From a checkpoint of a small mixture-of-experts model trained on Wikipedia: 11 layers, 1099M tokens.
Below are experts of layer 3 (counted from 0) of a mixture-of-experts language model. Rows are named router (the router's row for the expert), down (a neuron's output weights, with its number) and show model dimensions 0-159. Each number is 200 + 30 x the weight over its row's rms, rounded and kept within 0 to 999.
After each expert's rows: a language model's description of what the expert responds to; "comes before" lists some tokens at least twice as common just after its tokens as in all text. This comes from a sample of Wikipedia text that the model never trained on. Tokens count by the router's weight.

# expert 16
router,185,196,203,226,230,203,214,171,206,199,178,196,194,210,198,145,246,174,264,265,198,196,192,223,215,167,143,186,191,229,218,207,241,187,173,195,185,167,201,205,218,186,238,219,186,156,185,145,190,182,264,154,178,237,219,210,179,214,187,159,184,214,231,202,182,187,275,183,194,255,170,188,240,228,176,156,169,202,227,150,207,126,227,198,171,213,219,186,198,201,181,218,190,202,215,195,243,192,193,255,192,197,193,148,263,152,200,162,217,226,214,191,258,230,172,239,182,191,167,187,188,235,279,229,174,222,180,209,174,243,184,198,166,260,177,224,161,169,178,183,209,197,184,239,167,244,177,177,209,240,186,215,180,179,202,199,207,212,240,240
down0,203,193,240,162,253,182,164,172,235,183,205,214,195,174,181,264,220,174,205,178,239,188,146,195,198,181,214,216,180,235,180,203,243,180,191,174,176,201,144,226,208,243,181,206,222,260,241,226,182,191,181,164,176,168,192,201,226,210,224,181,206,280,213,238,195,203,275,229,251,204,189,233,238,249,180,221,213,100,218,221,222,200,224,174,217,174,197,200,193,219,189,164,186,229,206,200,208,220,258,144,160,201,213,273,196,214,237,218,212,174,207,202,201,203,190,173,184,195,163,257,169,127,216,229,191,213,198,198,220,143,237,171,214,191,222,203,223,189,164,169,173,236,254,216,154,170,241,172,150,157,206,242,226,218,188,169,248,208,227,198
down1,154,223,204,159,225,202,220,223,210,216,226,188,229,171,212,159,161,219,181,224,208,200,231,243,214,195,237,214,235,99,218,205,157,206,172,168,202,175,176,210,163,233,220,161,236,192,232,202,257,183,176,223,229,168,157,237,185,202,201,197,218,208,186,146,219,222,144,186,298,202,208,233,213,212,249,241,198,210,224,199,217,266,189,223,202,234,151,247,229,190,219,241,175,203,199,235,199,221,216,144,218,207,197,180,199,194,192,219,198,249,235,228,168,185,203,123,194,194,164,205,172,213,152,204,205,170,162,161,223,204,195,211,203,199,204,183,225,238,218,202,176,193,209,185,160,161,175,182,248,195,252,226,165,220,206,160,195,249,193,221
Past-tense and action verbs and suffixes after a subject or auxiliary in narration, such as released, began, stays, -ing.
comes before: " to", " the", " in", " by", " a", " that"

# expert 35
router,189,258,187,192,178,258,229,192,220,266,220,202,172,215,183,216,147,215,184,191,172,203,156,216,214,228,188,218,190,209,247,181,142,220,187,240,176,185,184,178,217,186,220,177,223,251,197,208,256,203,230,207,185,157,217,291,221,177,213,213,200,230,220,211,160,181,191,187,236,210,221,198,244,200,152,188,212,239,211,203,222,221,213,237,202,222,178,169,202,164,250,181,224,155,175,204,168,204,158,240,168,199,197,203,200,194,252,178,182,205,249,207,230,163,226,212,184,187,185,198,178,202,176,263,217,198,206,198,192,255,192,240,143,209,191,238,220,201,244,175,205,194,222,226,209,230,159,175,214,152,154,198,243,166,223,197,216,201,272,175
down0,174,189,170,185,140,214,200,214,278,151,221,216,197,155,216,191,190,228,138,183,140,180,160,192,146,235,231,202,217,126,241,174,214,231,243,220,240,239,166,183,225,205,154,153,192,228,184,212,241,163,263,186,201,204,214,242,238,189,174,201,215,200,164,220,154,203,127,217,199,212,206,213,197,189,218,220,200,149,204,197,187,257,203,176,170,230,192,205,224,223,223,144,252,185,143,214,255,196,161,239,220,199,230,176,150,214,240,175,163,222,215,149,234,175,243,220,202,197,250,198,182,205,199,209,162,208,180,147,207,236,205,192,161,182,227,175,166,218,205,176,225,219,218,208,142,183,254,216,248,188,169,201,164,254,173,179,213,220,216,171
down1,218,185,251,215,194,161,191,228,249,163,162,192,188,222,192,216,234,195,212,179,166,239,144,171,196,184,230,219,190,173,219,182,173,240,175,240,237,174,168,179,180,170,177,217,215,184,188,163,181,240,207,171,201,161,223,146,186,224,173,205,143,235,160,201,222,214,213,167,171,179,200,216,174,173,172,239,196,241,168,191,192,185,228,280,253,146,196,221,234,127,227,177,187,191,247,200,245,185,207,262,153,193,197,193,193,247,225,168,189,236,224,242,162,144,225,252,164,191,209,155,213,234,205,251,234,218,203,199,223,177,215,181,152,216,203,226,246,175,199,204,191,164,201,261,202,178,201,194,251,176,253,128,232,171,191,229,233,191,183,156
Periods, commas and closing marks that end a word or sentence, and years after in, e.g. "in 1968." or "Morocco.".
comes before: "\n", " The", " He", " In", " and", " It"

# expert 0
router,202,214,229,216,123,261,223,177,201,178,186,191,212,188,181,231,233,178,157,213,205,232,225,231,200,170,244,133,224,211,220,221,174,210,241,223,226,236,188,226,226,166,189,169,173,239,225,228,229,230,202,180,182,143,181,167,222,172,210,167,162,214,203,260,164,171,168,206,164,176,197,226,159,200,219,214,223,230,210,241,249,211,136,206,168,231,189,173,214,176,181,185,158,167,233,225,219,181,216,239,185,216,170,185,166,236,234,131,174,232,219,169,139,192,218,227,173,167,220,164,219,230,147,205,243,190,202,230,168,158,191,187,165,160,245,231,219,248,193,165,237,224,209,228,184,185,172,196,199,168,254,184,222,160,233,185,234,178,167,177
down0,177,222,159,213,221,169,246,217,187,182,173,242,196,213,227,213,231,210,186,187,230,230,169,207,214,215,188,236,180,247,213,175,209,142,202,201,183,215,141,241,207,202,197,231,204,184,174,223,227,245,232,177,240,183,169,237,189,123,195,242,278,164,183,236,242,149,210,185,290,223,187,166,246,166,190,187,123,215,174,228,214,212,202,190,162,211,191,205,168,245,186,164,210,182,152,195,230,196,174,223,161,175,255,199,179,211,135,195,209,232,195,211,205,171,181,221,217,184,185,225,180,177,200,147,241,183,178,167,209,204,206,202,228,186,173,181,183,223,211,208,242,146,229,207,195,205,237,239,173,187,247,198,184,231,167,260,182,175,208,193
down1,161,186,219,202,198,170,176,186,257,177,152,141,185,207,213,191,232,167,152,204,250,224,214,160,260,236,143,200,154,242,204,203,175,257,189,180,237,192,260,207,187,179,212,197,175,221,183,187,236,210,131,225,210,192,213,191,222,240,230,179,218,208,221,191,203,165,235,175,237,192,183,158,202,217,221,121,238,206,217,196,199,190,188,161,214,189,193,209,188,158,216,220,237,214,211,248,208,123,233,211,247,185,212,181,243,209,231,172,183,185,193,118,244,213,169,213,186,205,138,195,217,183,225,219,226,251,241,236,236,242,244,245,207,184,260,185,235,199,198,222,218,210,209,185,156,224,171,178,232,207,214,171,198,205,164,236,243,219,172,169
Auxiliary verbs and pronouns opening a clause in biographies and narratives, such as was, had, he, although; also list-item dashes.
comes before: "-", "|", " was", " been", " a", " is"

# expert 28
router,199,212,221,188,138,236,248,180,193,175,190,196,196,217,185,250,215,181,152,185,188,224,202,228,192,161,250,156,214,231,220,217,180,211,241,227,227,235,189,223,224,162,214,166,181,225,249,239,214,221,171,175,158,138,164,170,222,181,216,167,157,218,217,259,158,172,179,205,175,174,193,224,157,186,190,234,232,228,198,235,235,237,174,207,170,227,187,178,250,173,189,171,156,178,228,224,217,176,217,223,188,216,167,207,162,236,222,125,170,212,208,171,132,181,217,240,185,159,224,165,211,238,151,215,261,225,193,214,171,167,177,197,161,147,242,237,220,271,164,166,230,233,203,217,191,190,196,189,210,169,249,164,210,172,222,182,212,175,189,169
down0,183,196,189,158,184,210,160,221,226,251,145,193,187,279,168,168,198,199,182,196,201,193,166,219,217,192,166,215,247,233,256,175,173,225,211,186,240,228,184,220,145,206,190,224,227,183,209,186,214,173,172,200,198,192,200,240,186,172,216,249,204,179,188,235,190,240,172,247,197,155,242,137,178,224,144,224,180,222,166,201,245,161,150,244,232,221,127,221,190,171,205,199,253,178,205,209,205,190,166,251,191,208,191,178,178,260,215,201,210,224,165,189,166,199,176,186,192,188,184,194,168,176,184,212,252,215,210,156,207,215,266,191,159,218,241,189,181,128,245,209,254,201,153,216,211,167,218,247,191,224,146,246,234,232,248,212,246,257,187,198
down1,243,204,228,224,219,195,221,200,239,171,227,178,200,233,147,166,211,209,196,213,199,212,232,183,227,192,263,189,254,283,212,178,221,200,207,222,175,130,168,155,206,239,160,213,239,223,146,159,181,184,123,221,228,167,192,210,193,221,202,214,149,205,177,178,121,201,213,169,209,163,194,277,204,222,197,238,223,223,243,189,184,238,241,216,184,198,239,193,197,211,226,183,218,205,233,158,206,216,227,204,208,239,279,132,204,234,227,233,233,198,172,235,160,195,260,207,287,144,157,206,210,237,195,154,159,209,217,158,152,210,208,170,207,184,189,185,218,256,186,201,187,168,199,232,206,243,148,203,206,176,282,210,191,209,179,243,193,177,204,203
Single capital letters, code prefixes and lone digits in tables and lists, such as A57, KHAZ, (C, 2.
comes before: " |", "6", "5", "3", "9", "4"

# expert 25
router,237,217,151,231,175,199,156,185,249,187,182,162,182,178,188,222,154,169,199,159,166,164,227,225,188,212,164,172,231,219,232,210,203,160,244,226,224,228,184,222,188,226,176,290,204,181,193,168,158,218,201,200,202,229,244,193,254,219,174,202,179,213,184,187,222,233,186,188,176,218,222,175,224,214,249,225,173,192,201,214,229,239,150,234,191,198,211,190,184,209,247,196,282,216,187,200,184,223,205,179,187,156,239,187,236,185,228,234,201,151,226,177,238,180,238,248,236,210,239,228,167,139,162,139,206,143,236,228,205,224,211,206,187,216,150,231,201,193,238,166,213,211,226,179,161,225,211,229,209,255,127,167,156,253,251,181,174,197,172,187
down0,190,207,179,171,162,205,197,141,199,144,167,211,209,238,199,235,239,175,184,175,185,203,234,158,215,205,191,184,201,158,195,182,246,203,257,220,155,255,203,199,236,183,153,200,260,207,173,219,155,199,172,219,184,188,218,172,185,182,201,166,212,130,186,190,159,235,216,217,168,185,209,224,118,204,198,212,172,173,194,217,196,224,205,197,214,217,137,179,206,240,171,205,228,223,194,185,216,156,261,184,203,217,206,179,160,209,206,192,176,246,203,264,226,227,175,178,203,183,163,151,242,201,202,188,231,198,255,183,199,183,213,168,219,198,184,198,135,157,219,187,231,194,193,197,174,189,201,170,189,219,173,263,202,217,129,159,184,195,196,175
down1,186,215,243,178,214,223,167,198,240,226,211,170,211,213,219,165,227,176,207,250,184,214,212,146,152,208,213,186,235,231,237,212,181,195,189,185,295,187,220,195,167,178,253,240,181,199,216,193,172,177,158,241,229,204,210,201,201,195,188,211,203,202,194,216,203,271,211,178,210,242,227,199,249,144,176,145,252,198,188,246,145,167,204,160,247,182,230,203,196,153,192,198,221,233,206,224,256,216,208,245,192,148,234,217,263,169,197,218,215,209,206,158,200,169,170,127,237,170,122,205,208,185,177,176,123,209,197,178,185,157,211,243,165,198,208,205,176,196,191,167,195,192,223,165,233,198,212,169,207,198,208,155,219,238,174,159,165,155,192,164
Newlines ending infobox fields, headings and table rows, plus heading equals signs and field labels like "Born:", "Preceded by:".
comes before: "-", "\n", "|", "The", "=", "In"

# expert 20
router,168,188,253,175,188,229,147,220,267,176,198,172,213,259,179,214,201,194,193,234,197,164,168,133,200,195,144,210,240,232,205,238,243,214,193,188,177,195,198,194,203,182,139,205,211,203,250,252,126,158,146,205,168,135,224,208,254,177,169,226,188,213,236,218,224,187,212,195,187,146,164,225,240,242,211,235,227,209,160,201,192,192,169,204,197,198,188,204,259,214,182,193,222,213,224,213,218,302,194,173,192,182,183,215,192,231,213,154,191,138,211,206,155,194,241,200,209,221,164,193,189,237,202,194,263,133,241,210,164,198,218,146,148,200,152,128,215,145,165,221,203,201,171,199,216,226,244,120,189,155,193,236,214,162,195,195,232,192,183,177
down0,173,151,278,209,274,149,160,214,200,188,161,218,204,161,199,256,201,187,253,236,234,206,184,207,204,188,215,171,205,236,156,193,243,160,207,220,165,226,203,191,248,233,223,213,205,208,188,143,231,197,172,145,232,248,184,206,171,187,213,194,146,175,161,184,220,201,189,248,201,222,204,232,164,168,199,194,190,267,230,185,171,220,221,246,213,233,230,236,212,185,194,143,182,185,249,220,162,204,151,199,208,185,191,183,204,204,141,290,215,208,202,184,171,219,199,216,230,192,231,198,226,215,184,162,220,205,229,142,204,176,181,193,224,275,222,192,156,158,257,202,139,231,193,144,158,212,258,315,219,169,219,185,153,207,177,231,187,176,185,215
down1,155,148,238,155,227,186,232,243,189,180,178,195,218,197,159,175,177,158,219,182,190,201,195,237,224,207,214,196,227,212,221,228,192,258,236,231,154,227,198,201,188,196,224,219,159,188,180,220,127,180,193,169,188,158,216,184,213,277,254,172,216,210,190,194,220,176,198,182,176,218,189,213,201,176,201,155,194,232,207,217,194,208,137,179,239,272,197,223,256,142,155,219,189,189,177,171,241,195,260,141,139,239,231,149,222,249,170,208,174,184,220,225,201,196,229,199,166,222,178,126,156,236,180,256,159,136,183,153,222,227,205,238,171,219,194,213,224,221,186,245,171,151,215,241,149,176,205,192,204,197,223,192,155,210,150,182,222,192,218,180
Place nouns and location words in gazetteer and heritage text, such as town, village, County, north, listed, Region.
comes before: " of", " in", " and", ".", ",", " is"

# expert 26
router,209,176,149,183,159,186,230,178,218,157,161,200,189,221,217,253,214,236,182,195,195,223,206,242,271,188,179,152,189,147,202,209,194,156,208,222,166,203,198,245,245,278,209,193,168,213,218,197,236,246,200,166,159,164,123,167,176,220,227,218,216,190,240,168,247,195,162,219,154,211,206,220,176,205,215,168,206,245,213,238,218,224,188,179,207,246,209,178,184,182,237,148,194,159,242,224,132,214,235,182,222,184,180,263,181,193,180,145,162,229,148,173,212,161,181,183,171,225,259,160,243,226,160,226,207,201,230,237,194,162,196,154,231,190,203,216,209,212,238,180,239,230,202,141,235,167,189,192,253,175,128,193,232,149,159,185,202,182,208,206
down0,184,229,197,210,210,232,215,179,224,137,169,190,190,237,232,176,198,219,187,242,211,165,178,204,211,225,167,232,252,192,199,179,175,175,240,174,194,210,193,190,212,204,217,199,192,218,177,196,200,202,139,221,166,136,185,163,220,209,155,208,157,169,210,241,170,227,258,168,168,193,222,224,143,181,244,204,208,242,195,188,237,244,186,271,190,206,184,160,204,193,165,213,149,191,202,236,220,193,177,223,210,239,152,175,208,247,198,215,141,245,235,240,178,264,182,221,177,201,175,159,228,192,185,193,238,238,179,214,238,143,226,185,209,232,207,175,209,177,199,236,179,145,168,189,153,229,219,180,211,193,235,192,217,197,232,185,182,208,210,184
down1,219,190,138,262,191,142,179,135,230,234,223,198,189,220,151,212,283,185,197,215,217,209,234,228,217,209,158,159,190,188,256,226,180,167,220,209,212,199,195,224,165,140,213,213,163,203,144,176,238,226,197,198,198,225,246,217,225,213,181,201,214,216,197,169,224,200,211,189,190,195,204,223,143,265,194,160,267,214,206,197,196,187,261,250,181,195,187,183,267,185,232,169,173,168,226,211,186,225,213,251,188,171,242,182,168,235,200,197,169,180,224,163,243,179,211,203,217,201,239,213,175,191,207,207,190,215,222,249,211,218,230,219,184,166,224,199,189,186,240,172,197,208,200,213,245,224,234,204,159,221,231,250,146,222,307,164,200,192,202,195
Pipe separators and blank cells in wiki tables, especially at row ends, plus heading = markers and table headers like Votes, Candidate.
comes before: "\n", " ", " 0", " 1", " —", " %"

# expert 3
router,207,158,185,195,166,219,232,187,218,172,157,217,188,212,205,229,203,172,195,165,153,200,167,215,154,174,175,235,220,188,233,211,251,214,236,203,170,197,180,272,151,204,211,237,221,217,218,244,207,217,215,200,157,179,109,177,224,210,162,203,166,216,180,242,185,190,181,186,179,162,194,204,147,185,214,240,213,202,184,253,233,227,199,233,205,224,217,127,185,179,159,186,204,242,172,205,165,172,189,186,207,268,157,193,160,224,244,160,172,179,226,167,182,216,217,239,137,202,253,176,232,234,165,190,224,160,269,218,198,170,182,218,194,184,235,213,213,247,152,182,215,211,224,145,179,231,204,163,186,202,204,204,167,240,220,183,243,189,158,166
down0,186,245,224,207,207,229,215,217,236,211,187,180,218,145,183,182,203,101,209,200,194,232,252,200,179,192,227,209,198,270,211,222,168,130,183,154,185,214,181,205,191,188,277,193,224,144,191,219,268,190,180,165,218,213,201,191,175,186,199,257,180,172,202,253,223,160,244,208,187,240,225,226,228,220,178,171,199,204,162,224,192,193,217,195,140,240,172,164,170,237,218,199,171,215,203,237,178,164,152,173,177,197,156,223,193,223,203,239,206,227,193,198,207,217,208,210,227,164,163,224,168,158,184,214,159,239,198,184,210,181,209,131,201,209,176,215,163,248,192,168,249,184,228,208,234,219,201,172,204,225,239,231,196,228,236,150,188,138,152,249
down1,220,208,230,247,172,160,161,186,201,221,208,245,188,170,229,200,181,212,158,154,217,171,158,221,186,205,205,217,206,219,194,265,205,163,209,224,145,208,226,190,199,182,202,197,178,198,210,212,190,164,187,140,219,210,162,217,213,211,265,212,233,188,201,190,169,209,209,167,216,144,196,226,160,165,204,194,180,235,196,177,180,200,218,198,131,222,193,219,230,200,195,236,160,167,204,235,203,159,216,220,265,217,195,154,172,204,215,245,144,234,169,219,118,165,202,172,157,214,181,152,220,228,208,232,143,229,188,244,206,150,228,206,181,155,171,198,178,201,180,203,245,231,194,197,198,178,234,251,129,175,194,238,201,228,201,223,176,240,211,166
Number tokens inside wiki tables and geographic coordinates, such as minutes and seconds after ° or ′, and cell values like 30, 27, 15.
comes before: " |", "′", "°", "″N", "6", "5"

# expert 11
router,190,167,182,226,165,159,240,162,215,227,193,220,195,200,229,170,177,243,231,232,178,235,231,223,229,193,240,150,205,134,192,232,205,172,208,205,235,203,175,255,171,229,224,178,176,192,174,191,265,217,245,159,205,222,203,168,156,239,228,226,165,242,225,186,226,193,157,212,203,214,164,220,190,208,171,218,215,203,268,229,222,242,156,160,245,165,212,226,217,157,246,177,167,191,205,211,128,160,230,190,201,199,217,279,165,211,198,175,165,215,163,174,186,173,159,181,177,218,262,196,206,224,193,238,204,222,190,238,168,181,176,160,224,164,231,232,210,214,244,203,195,251,172,209,258,166,156,228,201,160,170,192,249,192,187,179,240,173,195,212
down0,160,198,183,176,206,181,171,189,248,188,212,205,206,178,159,256,151,131,212,144,179,152,179,215,253,226,210,155,207,200,230,221,224,188,164,219,184,215,190,193,195,181,224,255,185,162,233,200,162,178,214,187,142,245,223,191,194,234,173,203,167,207,178,176,177,226,229,202,204,213,183,153,190,181,189,220,247,219,237,183,234,198,174,233,174,150,189,169,128,231,160,256,238,249,189,165,188,209,215,116,169,188,242,232,222,206,199,198,172,194,204,258,240,168,219,256,191,191,198,214,267,221,184,218,163,217,170,184,169,200,170,220,232,198,171,203,211,259,271,195,191,203,194,197,185,184,204,206,228,242,155,171,201,195,212,230,160,210,166,212
down1,206,216,133,205,182,208,171,185,195,189,188,180,182,174,214,228,191,205,151,214,191,222,220,236,229,206,243,225,202,189,208,183,165,212,173,210,191,249,213,200,231,228,188,189,221,237,200,245,175,204,223,239,192,137,269,173,196,192,215,239,177,239,192,248,217,202,190,244,155,199,246,245,150,191,191,157,176,131,196,216,208,170,223,225,187,187,191,214,191,215,200,167,183,171,210,143,237,253,210,242,171,166,188,161,209,205,204,174,190,159,185,180,214,182,195,232,186,226,219,187,210,201,151,216,257,201,241,196,214,232,195,172,219,177,137,224,168,228,182,175,221,246,187,234,211,198,185,212,222,181,172,175,151,238,192,161,170,199,227,182
Pipe separators between cells in wiki tables, mostly after a name or number mid-row, plus semicolons, dashes and list hyphens.
comes before: " ", "\n", " 0", " 1", " 2", " 3"

# expert 24
router,218,213,221,193,140,233,242,175,193,190,184,191,197,191,180,225,225,194,156,216,197,227,220,235,196,169,241,149,228,220,200,215,184,208,244,222,241,227,179,235,226,166,223,170,181,233,231,230,236,223,177,175,168,155,199,165,232,175,218,170,161,219,219,248,165,175,168,215,164,179,213,222,179,182,196,224,232,234,204,226,250,217,157,213,185,238,186,172,242,174,185,193,162,166,225,222,211,185,221,220,187,217,162,179,171,236,216,142,170,204,216,163,153,213,224,237,172,173,213,163,214,233,157,208,243,233,221,221,154,165,180,204,161,148,243,234,219,271,190,169,234,240,217,234,194,195,180,179,219,173,245,157,245,161,252,174,231,174,172,175
down0,226,181,255,222,174,241,201,195,228,217,191,269,193,257,209,194,115,185,214,212,166,178,238,232,160,158,193,180,220,190,155,120,169,244,222,215,212,189,207,211,217,247,236,194,234,216,173,180,181,221,188,211,202,159,225,246,161,183,193,206,237,222,195,162,228,176,149,206,177,178,179,189,198,250,202,208,153,191,213,215,159,211,214,187,205,236,255,127,274,237,217,215,199,235,225,178,180,185,233,186,167,230,211,235,176,131,154,253,205,195,230,97,241,195,175,182,207,197,170,182,253,221,185,198,221,238,180,217,168,166,201,198,292,238,251,219,221,189,237,202,221,184,225,225,205,189,209,232,170,144,189,215,220,185,197,224,212,139,183,245
down1,203,133,218,213,204,232,181,203,197,184,169,242,214,228,223,193,269,200,184,215,217,194,169,243,217,182,150,199,224,215,176,170,228,210,260,214,207,148,194,195,191,150,231,291,209,234,242,244,180,199,190,246,195,235,249,209,228,198,219,234,204,205,150,234,267,187,205,227,182,179,157,226,235,158,170,175,212,213,187,199,221,175,202,217,195,138,243,232,202,238,246,156,239,197,201,186,216,151,227,177,196,178,188,248,208,176,194,202,180,225,196,229,202,177,238,228,206,159,176,141,212,204,181,195,225,233,190,200,229,196,169,229,177,160,204,203,185,216,212,212,202,175,218,215,219,221,232,178,227,215,152,203,210,220,218,174,166,250,165,202
Sentence-final punctuation, closing parentheses, years ending date spans, and starring after film descriptions, such as is., (2006), 1995).
comes before: "\n", " The", "|", " He", "-", " In"

# expert 32
router,181,170,204,219,154,182,230,176,158,246,239,186,202,211,218,152,198,255,183,202,215,226,178,240,214,187,263,144,189,142,151,246,225,194,218,192,232,177,188,231,164,229,243,176,188,190,201,200,257,202,230,163,240,241,206,176,178,220,232,217,185,215,184,183,240,166,161,221,214,209,191,210,174,221,205,241,239,174,240,239,237,237,195,159,254,190,195,277,224,166,255,192,164,198,203,215,145,186,208,186,172,217,235,256,170,234,177,209,180,167,190,175,160,177,153,195,169,196,256,184,216,228,184,255,216,231,194,220,165,169,156,181,201,192,237,234,228,196,221,185,211,228,196,249,257,136,168,222,196,158,194,163,242,217,185,170,225,181,229,199
down0,174,200,183,194,264,163,167,251,133,238,224,163,184,214,170,185,228,175,181,234,216,231,193,125,198,212,222,209,202,268,202,188,190,209,240,170,150,199,248,161,197,201,214,184,200,205,195,181,171,188,203,242,138,208,181,210,204,219,195,236,179,203,178,209,208,191,203,236,193,203,191,220,156,213,214,261,211,207,233,200,201,208,214,196,170,172,251,209,203,204,154,197,190,162,221,198,220,158,194,211,245,242,221,235,182,229,162,164,244,217,180,190,146,215,203,141,192,214,244,200,217,198,223,147,218,212,183,221,240,178,166,220,225,194,192,175,221,212,261,189,168,180,201,204,178,203,196,189,206,186,273,223,234,251,189,178,184,200,166,245
down1,173,228,182,197,199,204,212,205,199,184,212,228,160,214,186,250,214,220,176,258,183,202,203,186,199,167,205,207,203,185,199,238,198,188,197,189,197,171,187,197,156,232,195,208,172,214,168,218,185,174,204,196,171,187,231,189,226,230,190,181,258,236,207,235,182,197,160,210,207,168,182,200,208,179,197,197,202,199,232,176,198,183,146,252,190,222,221,210,190,201,221,171,241,117,179,221,183,166,166,194,216,208,218,186,178,153,195,163,219,224,215,251,178,148,244,242,171,242,216,173,206,200,179,226,163,184,248,254,210,171,243,166,184,218,256,216,154,239,153,154,230,233,211,159,214,169,159,236,204,212,206,188,251,153,171,215,200,183,216,194
Pipe separators in wiki tables, plus semicolons, colons and dashes separating fields in lists, such as |, Wins: 44, –.
comes before: " ", "\n", " 0", " 1", " 2", " 3"

# expert 42
router,217,228,220,206,242,210,227,234,188,203,199,191,210,212,216,230,220,215,188,220,163,201,201,135,217,219,168,191,142,195,167,219,186,247,198,205,180,217,196,141,234,218,117,203,211,217,228,134,165,222,185,223,243,147,246,211,244,257,225,162,198,153,221,223,165,201,317,197,174,216,159,247,223,197,186,175,203,192,202,139,132,219,199,260,218,212,217,179,131,189,223,207,211,143,203,175,225,192,211,189,180,179,225,229,212,163,161,209,175,210,223,182,180,184,208,202,207,188,150,211,170,189,214,253,221,191,219,250,199,200,215,203,202,176,113,169,231,183,227,184,198,210,256,129,151,172,189,160,215,177,183,166,264,208,186,208,178,216,192,164
down0,198,204,214,213,209,221,190,180,167,223,189,212,199,210,200,263,202,210,212,194,197,199,149,194,209,236,331,161,202,192,203,185,154,217,242,208,186,220,288,217,278,232,164,232,184,189,176,227,213,177,180,174,198,146,176,210,229,237,210,245,160,178,191,185,227,148,173,178,206,196,227,203,208,228,192,190,211,253,252,187,231,149,178,190,216,150,193,164,170,160,212,164,223,201,230,177,172,207,227,199,184,187,231,244,167,219,169,123,215,201,222,190,226,193,243,159,142,158,234,167,248,244,190,169,188,182,171,215,207,193,176,166,231,178,189,198,216,176,228,189,215,175,204,218,215,202,206,244,240,103,184,201,182,238,202,182,225,207,209,180
down1,244,248,255,230,206,197,210,195,205,224,195,191,196,197,228,178,211,184,221,184,206,215,180,181,215,223,218,218,203,221,173,223,206,222,222,247,206,192,209,188,233,204,195,165,143,191,202,267,226,205,235,237,211,198,197,194,231,210,232,215,156,190,175,246,186,193,240,201,200,171,218,212,201,171,211,214,210,256,184,179,179,234,196,236,199,222,168,175,207,146,253,206,183,260,248,195,248,224,260,198,227,143,181,228,125,264,177,197,191,214,187,174,195,207,203,222,229,213,181,207,194,219,200,276,166,215,185,223,245,209,169,193,192,182,207,168,193,179,186,210,241,187,265,235,172,192,142,235,230,224,246,192,230,209,198,187,194,213,244,168
Head nouns for organizations, offices and roles after the or his: University, School, Party, government, member, term, Council.
comes before: " of", " in", " and", " for", " was", " to"

# expert 47
router,237,163,160,241,227,203,211,182,262,186,242,194,202,240,195,248,207,151,191,253,173,208,236,214,213,187,153,196,173,212,204,230,242,162,161,245,135,193,212,195,215,237,173,213,202,155,186,228,147,211,244,180,189,154,224,201,224,172,222,181,204,211,243,217,161,218,254,191,179,220,172,171,137,211,189,194,198,216,195,197,145,186,257,195,141,168,190,209,248,191,168,185,160,165,215,217,231,212,209,163,162,183,178,196,238,213,253,199,212,130,216,202,181,212,231,257,219,173,156,192,203,213,264,228,173,143,275,241,192,207,190,153,198,243,213,202,215,168,168,206,165,226,168,220,227,226,224,173,220,205,206,210,157,156,192,167,184,206,263,159
down0,200,177,164,148,218,198,177,227,229,186,198,191,249,129,149,161,266,171,166,175,228,234,174,150,198,154,242,194,221,221,201,214,212,181,203,214,175,203,219,191,191,195,265,247,205,206,239,234,152,249,215,156,235,174,216,173,212,192,202,244,182,187,219,232,185,202,172,180,270,193,171,191,202,141,173,212,188,180,268,224,204,209,167,244,170,162,222,206,191,247,164,236,230,236,184,173,231,136,218,203,200,191,213,200,170,237,216,164,211,161,216,193,245,199,152,219,141,155,177,163,209,234,211,221,200,171,179,191,237,181,204,204,241,181,215,183,228,228,263,143,214,261,166,169,219,190,183,229,174,222,160,237,197,167,183,171,176,196,192,192
down1,212,169,237,142,205,216,176,211,160,173,188,256,155,151,211,243,191,236,219,182,205,216,238,180,157,222,179,177,173,127,217,209,215,216,155,224,201,233,223,218,188,203,193,183,204,201,184,229,252,146,201,182,219,232,219,199,199,220,232,189,140,190,184,208,199,165,225,168,211,200,200,215,199,212,184,245,181,211,195,184,253,185,228,156,237,223,175,221,236,192,221,158,210,238,216,241,233,227,201,196,198,216,207,190,195,225,223,185,186,169,221,189,233,236,225,210,194,207,188,199,189,191,156,193,135,184,203,208,143,179,216,212,213,169,229,220,195,204,211,164,212,193,182,229,201,245,209,194,188,175,256,223,215,195,166,216,205,206,162,279
Adverbs and particles after verbs or articles, such as out, up, back, down, part, first, often followed by to or of.
comes before: " to", " of", " in", " by", " on", " as"